Below are experts of layer 2 (counted from 0) of a mixture-of-experts language model. Rows are named router (the router's row for the expert), gate (a neuron's input weights, with its number), up (a neuron's input weights, with its number), down (a neuron's output weights, with its number) and show model dimensions 0-159. Each number is 500 + 25 x the weight over its row's rms, rounded and kept within 0 to 999. Numbers have three digits each.
After each expert's rows: "comes after" lists some tokens at least twice as common just before its tokens as in all text; "mostly gets" lists some tokens that are sent to it at least half of the time. This comes from a sample of Wikipedia text that the model never trained on. Tokens count by the router's weight.

# expert 12
router:519504504480502482485466463488524517481528481480533512514512519495497533503543544456450476530492504485524466505515500519493513484495498492519540532495509523489467524460502450489485494483503496483499466514500514526503563512531483456485475480550532506526515507538477506452483484444522533513537491488536469503504539545488470475508504469523484506530494496525508518503483477481445486524542488509486542505517510440519469479482539454546486538510493500517500449514539483515464462494550523
gate0:497524509502519460516480519455541470468490492484525512511487463467465515496509475467488499471479478482498496509513507488538544488439525489470462523454496479470468516476515483502474491549516469474484472539525486532494553487549473536490505479528512528509510493528483467447470485474492460517488510490544518475510499510489454488525486496489507519461498519531530530486473518456466485511550487491506509499443504440491497505538516505522515511499518538486462482515481514518453512475526490
up0:517491495484506477536487544498550473525522530497495501507484520454523502475531494489493518507514493478467506502487523447529505521538488523526494513490516497508520516527512503484511534538490494479490481491559479514535535540472462562541462430490482531483479481464522516502541513504433509509484508484493522463458517503513495513505499516526523468501469482524512497548532501479486512503509516491543506564461535481494488483491488544445478488502495520452520485506533557538479514495493522
down0:512516493490515497533473482466443522539455493439533512501473483517508445495511486454463501512483508529514500492516462479508495498482483491503485453492539480523496522508512486545443478490493483484519519499457524533454520510522511489473503461535488483525488516477535493472526485510522518580493509490568521475511496509457494504516465478474479511475473523499485507467507504520513478483472501460481505510456543466510495520550531496496510497457485495500494485448487486480461500481489547
gate1:486496465518492510469497483494537520490510518515492438506471557523473439502484505509548467521513463511513525493478485476512524473504491490471543539531498526511496485496521491447495479466471475488492494511458483521522494489488481513496518535488500485499469513463473478546481485488490478508562525505502498517490483540494468523500506451488510507524472493526523545489518500459499495493491491491472507524512539503504494510481543491510499492507486489495496468551479485510477444511490522
up1:508457504503527533485472471485505558512498490503450466524501510486490534468518513523477486479503450502527491498504497529462463469514474483493509538502544501473510541507501518465505500492494480478516514509495524494487543500468507490491482531485463484516498525496499491508465479482479517488517527491508490476484444507509495447488502480497467511461476493497493525498501497429494504498507502495493561481520543486496492515493513536489522556487477496464463458524454454490491477484493484
down1:505493462492513527461444491446546510519505431495525494546482507532549473502497434513497482479498496485497472500486502538472465470483525486454507479529520466477515465539500497487509495531504529485495496495450479500505520486507499534450521525478497512501497492497486508532555499507476490471510491523511490524505487506505468496541496501489494482485442502511519473456501480520507496502501476536481480515504505465494543454481498505510494496486524447479454510446525493478489504490501489
gate2:519470514497473456494527502486502505480516516499480483494495493485532518517482499438472479471495494474476523468486469513513485490481537529544496441479484488509512458460503490508498570491536490545528531476522479547509534485501522489534539487527485528506479508534514497501517490512511482520503484473544481525459533529502506567437464467442513485498492474497539487503420507502460453467480480431526499533463537484464508487484500508498539505492500497516516511509484512538528496457499541
up2:493451473500528534511522479510495467560490481500524536505510519500486517509501514554507511489500523508466509494501495544475528545514471482485501551490473487505508516531477468490517463503500515515479489507474525495517441507512491465537506546484500504520549503478455537482468521495521496540458527533459561495520470495515516493535534510503440502455533497532514506549496542513490529504511502496487498486491470556489481479466496500503477466500515519537503511536505474461463494518512503
down2:507439495489494510535510484512491512461475525493533509486508505496502515489438502513523497485461462513464435509490530458511518475519473493496480542486446494516513514508465530481507469490489502483524508480532497507461522487520478530503475545453527492484483458505507562543509513495502507526520519502502479536469482472474511516508536494492458484528523498519484512546504490521493535483522513507485525444471512475493475504547518480554452542508516493500525480491515558466462481526505530
gate3:505518521506526546503510491531519466500524503501432524529511504488522507525513444477503474505481509514529478510491500497502480455467516511505510515488509473459499543491480533520466436479505498494481492519502491489528530491540472485517512496517477484441527487494477520538462485517466519474482521521506502467540507476498474500498531486485477491494501502466464486515493508491512494498455527545512518537474470476421484498469469492476527498491467501554507474478519496468536523519479518
up3:494434543487523489532563516499522476513457521455510533482505505547480490538482511521530472510476493501493502488532485511500504565494508491497482505526536497470479510446521499490506445485517497495475502518485502496531456500482470511531511499518505482548515536513458514510543495489486483491469528523489523503488515464482508519466498527477464525502514516482513482530469531507541493481485547507559559444526496495491507491497507502511497525517574476485489523493499484511471497489472500
down3:536517464482485506489529500463459491513455523439499511476480553484504457513509507500511498501504512501500522481456535505489495538471480473486500469491528519498462542485471535484506515481538481548512498488499512525524509499498527512434487540488477492479472540493507468490509509513474531498515530520536558509488510431472507528560536499508510464522520492492489494544485457514539516459504520475448502464492521486504475499505500501501499500548505495497513508471495450565527517480527509
comes after: " the", " a", " The", " his", " first", " was"
mostly gets: " game", " team", " season", " year", " club", " player"

# expert 25
router:506485486454486539480485508476489500526510484512476511472533485506476507514529514488447506472503495498549530510544516513506488509486500514478539520502496508523499530436499447462472482456503512497467486504539498525523572518501457487517483490524553510512541503507482475514509499472511508500506483480511492465501516488478505506494480485536516492459490540493518537525523473476489501534526456523502521484535480479515472478480499452520475507500531520525468492531505508525477455515501518
gate1:486463499506476484528512527486446454513509507459467477532525509492497464487483442499514451485533489562504479468462504483513467475481470506517496480476524490489485476498500460490445495493504498487515505534515510516461499465519528525492490492521506512534528490476519483497506478512543462523475449494479537504499486513448470520501508524466493496490475490540537536471501475467483520482485497498502483489502542497482560496478532470514530476508480510500471498544502493516479497497533471
up1:465483500508493475485509481532513466489481522495512512542464478497442505459500453508465490516517503484489473512511539509490472516509499510501549499487494473460519488492506479523474484501501479453490553521525553468470487503515525559491523516528454484551509484492489519477504482536503504510522493540482502435487535506477448524500474513530479521525498486543503548493475478476487489496475491521511512451527477475524505486513478506500508519515515526504441489516508510500468467492478479
down1:497514492525531481507482528472516524527490507545465503492520536465501547461504480501530520503474488531458507563491480475499483519475531454471529519505523517504514544501479506525494524459470491528496497481469509506511522501478499529488547524476498475506506516528470513479500494465506514516502519466473502531515505539478461501513481487491539522498466496487493492480595512532498473460497513514529488482464499472508453453536522469512522521528545437509475508513525490498472536474491502
gate2:516508532538503472452511557509481480547519503442512502491522526548490528525525476500491534513509512488515552477498538494504481526479488495514481507498483488523427552501474479495511572472543552487469485503502434499485540536521515515521464511526522484482507506480539507492552480504504507500549516513503496503487476479517489502500512508501515493506521499485524482508518477502507492509524451550525502541498453447468484548457514464533477474512482495472489525513477492484483535525480525
up2:534492464504504518543495490510445514489514486498513495501530513511477487549497512518530503512505499541552529518507488493475501522577466456494526487513505480511465518482475511520456503471493563481490532498517469488465512527511498487508488505515511518482505496468518474525458527509548474526537505482490483450506512475485535509495517468528529465506499475545502444542522507513532504546525508560490501483559499453502510541533483485513501468483523498490515495476547468520479488479512507
down2:439472516501478466454522496504498529483517500538503480514495488517492506486490462515504437516480519531478504550467493504510526518486509520526507460538461474481520458524520526487530498472488510503482523488515546498518490526522543506494500523470514500439493483485478485517522526528508484518509499496471495498492515514491527454511477499480494477503520505533486556444496434480493488501465481463468480495481521493478525545538522482501524517495514505509509473470482474484491478477486525
gate3:521489503483496506529460492483488510504498470448465498489489481486515486499508501493480527476477514515534502530523499489485549498512516525497513518512482539516495486474476511497526501497512454475522530511531479466531508533534533492539486509511525535525512535518473486501522501521489512514532504515506499473475494533501503484496478522502501491467504539475486477491539464504499532524504509468507500491501533473478478528516526472504486490484500490502493506526497557495487484503503482
up3:503522512523497487490550515490526483506496512498530517490496533518457510489487492528487506558548518458446497490514530555539498487473522487531486460468494479484441491510504470538503461493525537527534486498457490538476551502482484483488510514476461489493504476504547487517499508525540547485458498510557513503542511487523509522486506485523515497506502533528529491482492512481494513531521500511516472495540492469525488492499539530456524538497469513486532510507511494481504465487497528
down3:512482480488551524531480493490470545514497468495530526519503492499511506498505519486494495434519482511500523454486500488501475507502498510520496513485488515489463438559497518510532506499487446490499501498567521519516541461498547522506517526512525507488530506517489552530505482539513545542505490477483483497493534492494505486516503505535464502561463480511509497539503522504531556543516467498552534494506504463529490478486498548462472558477497490494521505495453499527499493444563466
gate4:480537495483499515495465529461498481463495517544472518495513529497481497523479479529453481493455476498496469505515496509481478522526499492478475511507523543525475465457433489458542529499501492485479530488541511455509548474501532469526535474509497481519520529553482529499489510499510510497477513479491485482529516541508489521473500468496500521497499509488487528487500504476465523514507507507526495464520473508508521511525470510497524539456477501535475480515499490518524510526506562
up4:441498487530473530480536510476536486509510483529531521521534536491463474514474480516493482469451473537516498507561562479459478511511501476462501471479474530493496500489473516487524560489466498520530523530483487467504506516502524439490499515526492452497499536501491468515485511506486509506520513492506514510547507503545474480464483494480491532495524515459473518505503486429523503493466477479522452513508492503496496497531515513480470506518517513548447517491536520508550517513465544
down4:458515491539501545542518505473460510449474523535488525490439527511520516491488543521516538494508482502497498500474486499493511494508493518458457535512464489489465524518521524500490542467549504502528507510495495507496478504488529502533489540488499482497525505478489438504501481500467483492488545526443552478531473482475511490484438514498519509467520539481493509480511531494497433518507490469486504533534501482506505505511464479507505475512500500496508469509498476514514456532462515
comes after: " |", "|", " (", " on", "==", ":"
mostly gets: " September", " August", " January", " May", " July", " March"

# expert 24
router:527482492468463501483480495481513531542487512522474485494502500520482526505498556514486506558490476515521472515499548513484513489517512518479531514485499529566460499484515500465487480475447513481496491477514532512473498516509484509539507490491523506501492534498515501512540484500519524501506480485524483500481494484482472477506510487531505487485497517489516567506485456496426479498514485528503525544498512499462477505453529482466464522523503533497491492490527507533482519565482512
gate1:507457476530491496529491494501504499519471459547502503507523472492471592492482493505449509479537532507538476500522474456511472518486487537478541511477503494458530480499507483497555480481498465480495488533502529480518466504483484527519486470498535537502488494502447541518506484507515527524460514529515501482468450474480477513475516467544517498468485455533467523482484495513516512492424530492500522504568527462485523530522513505484538479506471454478473459504519517501493497527535483
up1:506552503484516481509500524489531504478492487479482484460497515481520473516478519513493462531453474468494529460479497493461562522486517533511504481530535504490469492496479527545472522457456461508510532485489471524479491475552513505441480477508540469530445539466504431538498542487493484548513525490503527508502505479517511455513511534483491494544534543472514467495518530500477473524533499459493502476506489474496437527506518496498472512502475493538522535489499471503473463538490504
down1:520471518522473480504483459476535508516502491457491516472445555475519487530518483495489458490491527516514494468501485521495479481523536508481472447517487484496485445519507515489501481544509487527511479467482520470499530558518496488547513541509523508491491507491447471506517528521487458511503525454528507508476541505517475533554483503518480470498520543531500537487514481474515500502529485463517540499519507462498505521504498493515485520506486518491519520473474498540507531474507470
gate2:507533533490484503505578512527496462500547493539500494492524476498509526523454522516491469491483491522493472506483504453517531499486471495528493474497480510489497489528496549480500521473495505498470555483495516464495492510521497523509527496487498545498467472492468495455460524462542528477535468475493516456473500540520489502552489518555479533461487523482554502489498471528539483476504529491495507515533470515488522461488495519482460487485496500515476505485479487489572472481498566
up2:511521518495511515510519506529506493467522521506505517468477472508506503505494510502577520445474517516457500531510503454531501501513506483552516505474484538466508495474494492470515545455513491504457505527496501479502483485489506513518522489547467574473488503482517552489520540488522512473450486485457477481518491529557458491484473492521509530501489435482498569498495495511535489527486548489501529531502494495525514468460490509516501471508515505528504554492465518506549493480466522
down2:454502492498537480517534491500475528487535492498500495516499503504523475503497494500489471538492459462528488525470497525480490539474513495501528470508459522531504473502495467519534529506501493477493509515511511464533528490536509552517504502496454475542538462493472473507547478519473530499530507565516474473480562491521534516566509523496519473503468491546489501519525509551514466480557446527515514518464503514522527529503486461489447489514455533491476512520498490531496508489498464
gate3:488499530514476527487527513503513497475519479487488490479451527519503506485501515492498481526522497509448471455473524506504493467478490506524510474488494552524478450513494477488486526552511502504497496537486552495563513495531499496502504530536479509490496508449512507502475466464506487482498469474481499494504492536502487508443480482505550501525504513490536501519479471508538503484517515511496493533514471459479495481481499538489506462497483484506558492485521478476487530546497519
up3:502467477485504488497493524567487463493509522501522516536493515532511527507509538459490459516527525514550507479497515468502530512490514499478523525516562504507493503462536564504518520493533500433527501512505515522474526498524553481484463481513516490514502487500496521518484495476531527496557508505506439551508460490482482517503517472458505462499525466480494475476496523534534525502472530458514498475466501472533512536507503511487494489474494504477495478488533519503492525509509483
down3:532484536520518446472520467489495448476493451492521512511527482501494491516498524465496513495468518520503475500518449484458457444494454512567503542485484493477528469513492513487478478479491508474439469514484531526532533512507429487511546480475505535529510462480491449480520525539506490509504480475511540481515546552498510479506475446493490490471486501482513466515469504474518470513531513531541489509503490448516485430466501483512513535514499486487498504492510479511478482472552526
gate4:552515487470530421481513476518480534528505514535495527492506493532441506482462514518550479531470469508520536462530542517495490522526480482443473552473491536467510495505537498542487457518549469481460532487447511535462520495505486499518540476495536515512503491511495482484521503488524502503495468477483498503460503513498470488507490502531447529538506470520505534510480500513484476524464474521496488522499475532517518524464518478462507504491510520482495499518485524536526517479493523
up4:517497461495507494511480508569506503538531514511511524492518498508426523496504503485506471512487488522494476493452528481564454514545476482487522514540493530502487491482503503519493487541502463524489450513495497503511514501537460509540490482435525514483472522536536459508494501503503498553510561509473495490465483482517537520554454535463481498494502536492517546512512454485520510495466471490484517487506468517514494470474508514490473466513499514546506466507453500526478513488463498
down4:503522502537503491524508514523478530505516525455477524461497473526491485476516504516485503466482522525507515526525548515546495482480521523499472499446496489508519496558514512523457470508548500529461448533485511506505552553535526497504511488502487489536489502498499486507527450514450519526477553514494494499523482471506498506566496539552515477482478457514483514498511473505523513523440483503520456505486496494501520485491481516492490488511498473527474519491519519522522454489499494
comes after: ".", ",", "-", " the", " and", " of"
mostly gets: " can", " Mari", " He", " Hol", " Can", " Sel"

# expert 30
router:526475545445515473508432494467530494491495423492485547456496501485505474508523561530478507506505494495525506495518501483483472484472448514477507477489473549532466516479504477480442476502519500498507497471530482516499533526531455500492523493521493487550540513493492518486462523480543498494526515509507472500507516558464467469485530496534497498523478493528502543492491492477476498515499470488494496523513465494490502511470509479496482509498518513470507493535528519507500471542513532
gate0:500473510478532489464519496490456526499485517486526519476568512471501511539486519502468509541478532512496497443518481496489496534473521483481525502481490532533494467549493518487532480490520480475507492476488507520535478516512502491529507519452507527557487476525465529491486463491531503482506505520490496504488478502472569451508513480531484467486556469444456536466491517501516509545471476491493503537501521475532449524549472517477503494526480508493503474467543516475460493473510501
up0:534495492482498532513473484496523499471509494516486507509504495516490464421508467470510488507455483495535491532501524524526543470514432529514463485478483491493494529490514507494462543512462532517540519533523481499500523468468490528500495487533492468445539507510502463520479523523527504518479506475511457526535548496506474518499444486541523502492489569569486500531507497519531506467518487485498515508513508522506512493445524491520502478516557517505487483504484507529522539499460460
down0:502491506475456496445478481491490526519519491520464519507459513549487500475565516492494479518465468531510508510494483489479459487505512507546510526467503475468470489525509456478469519477521480504513485491486542465506500487485525504496502548514521481494498525513505545502519520455489547530524462489509502487505484476489533505506529521516553492487487494501533445496504494499482519548528485490506506491519483513498518515518479496501478523546532487492531536489455486460509486504505513
gate1:451463536479491480512488497498508483471472511505515455498482479508508544544486482497505495510518501508465493454522522519481495486527471482469483456502530505505504514501527518518516495520466521501464527469556478523466493495524500490501479545471484454463486528504526531505515484487460493505497528467459473496509478462502518489545492512514519530527479427474537497467414486497467483504455502550504494524542513456476507501493467491488508508481505501482477514530507535499497476539521477
up1:469450496475503488490478451468509499529534520522497514567491454532500497491562516518513507501561482520455493523511517525508497521505519519525501492496529499493541459489498475496482541532504504505464498458457519502510481525496460475518501482452503496475472478560490458545518518468500461504492484458495501511515509469510517496499532542537460473543503460485514506480471499493524509480503494504476471500503495454483473482508483520473553511512467487527519499557513532517516503513499475
down1:471534534492544483502534494508493514472490508516490502464499518508496501484481485510517478557497488458468465497508495484511510503505533495495518472510425485480467545494496498525530527527480448474452522562475479525490473477479481508469497496494527469474502552459513547544469540485503493492502492544465548520518493493531538492483478493525494454488525494453528516535510481489512538526502475470476495470512539514528506535491502515489520515542498486477525508472453507495520472490471536
gate2:504493465495492482454473533474445512530493471448451499533485532477509474537493525553504479496506470498522527503484489526517516497506502477466508482509503485530489505450521489520489504516518492500553480508456473498550536517480531460518501500549559454525507478508475502505502511477477501487517511467489505494509522491505512474455455508497536519466471505532518499527466468499510543499501500493476482530492475479507512490496490475529525521493508512470467568518486523494482472498461517
up2:498467488486509444519509500486488474514480493445492505509501491456498495518516530552532500515522438489517507538501516492496504502486464505480505481504493475446515485504534525496492480539475490500525495451505546492534497496481518461475494513489520507530475494508494526512527468575463493460503496480505478498461515509469480500503499488530524443494499494543445498483487518523546492498493474493458502541528509499487485509505499537507501490516494518508479485544481502481496534511508509
down2:491489503498498497509467488507507499534496496490493536521499473469540545502522543510495490448488456488529503501508527498477486489477476468466474506475496504526534488486490447507473533467549481463544510467494484475484482566498513470496495531519508449469462486507508497472558504525501520470520498517505494496473496486503494508511522487496526518511495523550524520465450497518541516496505515530483489525453502493478517507521509523503507471513528564538492495488458513492490533473529464
gate3:489460523508485454507491487472493519495498470537505485507490509493500509484479513490502549502477500502484531470517472449502516529502449496466480537474527474495511515475505450519506472505508521508468522458545518469495522496506464536503544512503476526512514499524467479507473486491498498505452540476475505496496520514460511520501486449475550500489481481541499498483473500517490537516491520525504499455524504496507521506531542542478439524530501475513485540512495514495493476489554518
up3:461535518527514508485495536501477528483487476506483474490524501489476507472468513528502465487487462518513473475495470471474486519513544483494495551424463475503518492484458457531496478523505525507503515445445493527566534510488476512426534508545459492464500503500474498511532497462507484487477494517471524513516506505489467478489522532498503488514512517499514514485517501436494520533499482509481491474522475490503453487526481466514473510506509480509461536497484526492541500490501510
down3:508520455488470504489536485501527469488509493532484530495507487462498516478502511468480495495489481504522488497512502533534489497532472515476464510512531473505491474553440477521449499510501502479498488475476519467524499500489470486482511474489517478470513516487501481484491501524524510479497492514532510466514526476495458556521489458481511483496523483483495533472521498473508543506495510509454501504511534492471494485520508559519485537500503550484500508488500477466491518498518530
comes after: "-", "|", ":", "==", " /", " •"
mostly gets: "---|---|---|---|", "|---|---|", "|---|", " MF", "History", " footballer"

# expert 29
router:518487515462486478506510506483495483506449516550462479473528552480511512550517515523463476522504487493538502509531505527454482486500491481496513483451479515549494520493536497476489462466507506497437508475509517511538481489504497476545519511513520487486491555523495514454509515499504520502508506493522449502467564525489502499471489451502470481484442496498514510517504472494448493504532461518480506545461476513458493498468532501460492519509494515535508526536514490496499509531536499
gate0:478471537458544479498488467539558528528489532560491538522511504486469528535518500478526506463474486504522510477513435515458447518502477468482477528541500455545504525525504453512489468458494482489486481484474469514473506466501524488528478477518516492482469462556449499432475494467533477463503497525507483527463474512529527502483467518507499513485542535461485530457549497494455489505491525505542527500502524506515530501499463491511504519489444530483525528515450479509480493508491514
up0:530486498497483487509477506557490532512545498502502478512549470543484405475463518482513516502505491519501503467555510488481480481482512474532544544460477491524520508520480552501505515515504519535518505518485517495530489501511500523533582535497528505474509492516522473522503486488493511503532493529457466507495497521503503564528494489524475507520465490481515515510481500495473482508511511475512487504475480455515523504491491520541511468473508510490471489482522487480514465504500490
down0:469547500496498456492522468483494499506509493486488497499501572483497478477505522490472453484523481507485500540511485469522503524460478560460466505493507529488497512509483540531461520550464502448477501514559493475477484526469468521496498451513506502526489538483485481468478493477482491540478482476485518491464442513548471504479530457527524437450483500521488544564516474479550511529490463496480457501488520499455505486495502477515513506504486489505533519523526507457518509479469504
gate1:505480468494475469522487525529480506492480528477491529521544509467493480525523535524515524480496516492437485499503504519527510515501488448502483462490484530492509521528508514498463527517521580485536487487443460485516516510490501527547504496511497447503487473490489524497523494510516494496483531492498503531533522516512496509467507525513484483487476500459516492509463498490468501546519500495506502529522539441509471512475511498538466505508490509544437506517522497532471494515523529
up1:505527494439499519462457531493509499556500549452507504471491503469524474479512524510478506525478474477498498529513474482509475469505464482489514444519492497473457483510504478459504501481455516528480499475447463502518498475489514475545501472509521483502490515472519482522497470491540515505511498496487518527492513524536500505491501519509489485490486495514519544506473498515512505494498523542525493478444471474526532497520516509527492452508488444485509482522485540475549529520494459
down1:525505486403496518512471487502547513501482547494499465503490493461436505532527458497518508469499497505499515467514552480503465486515434514499502531506489514505556530489469516516502480520486515532452478476492504538521497525512500492515498494531492516525509525496511484491494521524502489491538475479507517525487514502521526493510463459470531522473532478523496504528504456522496474473514497528518491557496498468486470523503481507510494507541498497473501521475531483491547545483456476
gate2:513534516498471503509448539475483514501474498450499525512495513493514498479518530492480501490466514483496521500487532474511458499552528496529488461494512538473511481487488495503513464486503508514482493409535471487465514488549542529467543557527520470511480470468505483550510488513515457540538502494498485506482486516490489520492514522486476494501532515518514520480526503459502513502493515530495512505498513476491496474487487514553504511489494536450483479491537503510515472541486470
up2:506496470519535485488504480528475478476536533513478470470519498516504482521498526466468516479496533484534497482485522502497528526467458469509527487519473479504487543528545508535487489475535502497475511511475497515520485536460510485506452515441467514524546532511491574506521497493443459484444532518481517493507522513477470489490487486489569508498503499484555509518465458516452529508527470498497515541519517494496509469518545474446507491526457507551516490493481497492505485468499505
down2:502516512495517501540507513517466490474502507514503502496519505442546527496529521503450531479524452486509508507524520474510523487470514491500521500461456492525495518480526490470502516510492519525475451494486492480524507499515488487507516497497506531521508493505500516489516518485468505492505496495455545517494541468462494477526517501549440535514521493506486556507480534511523526541542512481466510526479512515455484482508512473538493558520502501536458527497480472480457523511514491
gate3:493491490494488462532483507481495476482506532515536488484483529535516519457505459511496492436537502557504477524500510517517533484521518501536531531468536491488530482482522500469449461495492527492506474502533462442519496503491538530504473480503507537508524498537445490483505492567476510456460510491467503505566516538519527484480546544499479528520505501467500486501509498466467562519502507504514499474504513534454535516559514514499471481530547508492528478500496523502523499462475508
up3:490479513480515509496508501487472501508512464450504448482551492501494522538499484541576450489456481503518523509515511504459500470515489483503481532505467497530494509470476470509474471510503518524472500478514532505490515488513498443511539501483514475461463467517486524521566501522472486517485489526552496478482512452521442524516500506525522494467488505524499539483492480477517529504527481524478462502524478520552474492503511511524491493456532527497481517454484482487532525479475551
down3:557494530501495493482491499453506512495460523473505499514453475489458520478505503511530499519473522486558463508525495506499518495449485509448475541484445482522531518509508487506515503482492469534516492498504502486508507473510505506500507525539531533500466479540430529502482494488540486546471534485490557466479509472454521496488476470485511509473437523547481495517512470516501556495472473512515487450502533513516446524481502491511492495496502487496530519495492526496478534506520533
comes after: "-", " (", " \"", ":", "″", "/"
mostly gets: " S", " A", " W", " K", " F", " O"

# expert 28
router:503489478427517496480460492496505520503493503492484504490525516466519495560520516498487489475450500488530510499503501511522502516504462500492531502453462496530469527451505496457478499475495518506480471521507482499503524489509438462512465502552516485543480556515495513499516456464493526507483511498567491522500562521423476491483496466514486464526468479506506516534496483496477516556535476511532518488507470470484483489507510506519505534497522508516518506523490472525476494516528519
gate0:489507490485535515479504529502495486521538501490485494513491535462438503533529492464468488470492500485508507491506496473528512510496504523471511503506456500509515505512499521508489500532514489507478537526523479504461479492508485509543518477485462499518449505486503470483480456491493547517478497513585511500516540456490490490527503450540515521486492441508531489516494539500492464519489466488583520503474507457510497496503510467500504499509522491525471521460497459473490477540517519
up0:480483455507476495472529514474511481505529477486517498464493518485498493531528476490463478454465483527502493510480523473502538493475519558460544469493473504485539552500516493491491509532521534490480497501504455474501450499525466497491522505445465534503477484530488471488537469529522535524479507473512524457492543495507478493502513472509513532490477461536539479516487514471489486509479523521552465487480482456457504474514500494517489473486508538508446506455545480487496455524496538
down0:518483490532494519540498502485478502481457495486509499490483469512512498511487510489468538494472507485490463468517551470494522490574470496535497484510539492452467562530490530488528473530454548478521495491462525538500458537482480496454521479508420496505495469503523506541519507537486522510548497514472544501525465531476455485482471522490440510469535516512482484479506481524492540497499498515456531511468481503506526458501484443484503480474528495504520504463514524465482523485507473
gate1:494491514453484486483496497492461538497473458492445503531523500542519496483529467471510498487508495473511506475477498506521490501499534476534525521515536506504496552496488482514442507529470489529511476495528535484528523494510524437478482535512543482494507487473498523521515468491460533516510499518515534519471513499477483488542460518480498474560493496547507467522526479475551478530535489498518493498550506472505480513492527515527486519487499486536489472524489506538516483525528547
up1:453494503501464524486518515518539500458477500488463486492517512507528475472551496511511514511503508513519556499495504466476494487495508482522508508509522513512507518501454454480525441469476484490473522498528490516499518528479497489511496556474512495527497460450498512561464512530473522463493522559529519498496501493486516563485430553475490557495474472474488457515532493446518531510507478543456500529497482526489477513509502493494480526536522491521519485485487501517507480522521538
down1:475531485478493516504539533495520491490545508485515473515536512507509469454495438493463480534527521528478519479528526466521542506462495518518520496481487523486500506494473521488488522471498504469499477523548512486496489482476482519525482543475488517508474517503459472521493541492499475505526521539511522516496512466491517495525476502434472484482520445498476518496547468459515486525519470495542527445486501525483547481537498479472499486513466488520527489551500481511500500514486499
gate2:512457470466464476495493509566544498492520520476502481505531483456521477508531494499448480503523461509510492517513514522484495513529464466525451474477520495464522522471508460481521506512487551520481518490515509498481514515485503479487505523510503517484465523489501504521482529531501506511507444478509500510532515489480520477523487495486476515498491491501544458493479481532496550477540495506499469556511514470507492488520518472501526482459526519487483510466494459488481545513562480
up2:479512481534523487512542518536524443479470456494528466452460505543529487501528499500509506511448515472549546506483523513487446501509493503466503486483445488498510490480495501475472486488527481519504472518496481509511500491519481491494493521537516533509470519489495534512467504530476470552498484512505469446466535486478489493514461496472548515504427487501488482462468504469475470525499526481487484486481511483509487512478457501494504507504483485531460517473536493524469481487555527
down2:489501535474518513538481527491537480515546490488505484495471482458490539498493508506511504533515508495479482485539481531524499530475526514491504503542577550518462490496519472480479464454489501519556478526474470457495504534487446496470458508495518522475477510495486453503465539534521505483493536481513507469485534501495542525465513478473488491466506493481522508486504501498530527501496471489493513492512488530500504513513502503456455509517516492485531527485519485490480479500475475
gate3:463539512479529487504531500514516525490461514501541503499510504506491493513522516459511577491422533450493475523520499447487547543512516512522536514511507531457467494485520453480480499502506491498510477504480482514526502510496512540543509506464501490514491440468435512449496496514478490512502530511477497456510487531522542507520460521505489506505469465482490507518533440506488523462513509509535518471483460462510491440492489515508502491483520437503476499495499500477544457492505516
up3:499502495519485475505482518528505519507500526470494435541477508507491529483542526510514506538471514450488515494544503468518547540522473501503536497490516482477470500513514517479511471478428502493525479517491460475495501500535483553516480534472474523470512498511473522447518507514497537493469486454508509510506518491516470491528484519504498525502451486501498503522548487508507468447527476495543497469485509459536487455470504532489488499487501464469500502464498476525522496475515519
down3:525471521466490474472475521479502489493494530474510463478508515502468503488484477511465526479485491476479534524520487498483507456489532485514484491539496504512498523481497458506508483503505490523542512497522452524537451508470520505539505469503486449471488488518501531512523500554459484482535510527460484427484495478508492490514507509491494479514471470529465499502480479488540529495523511492494495485478494563482501519548484526494509479513459532519513507541484490464511492499455511
comes after: " ", " (", " \"", "-", ";", "|"
mostly gets: " c", " re", " p", " f", " H", " b"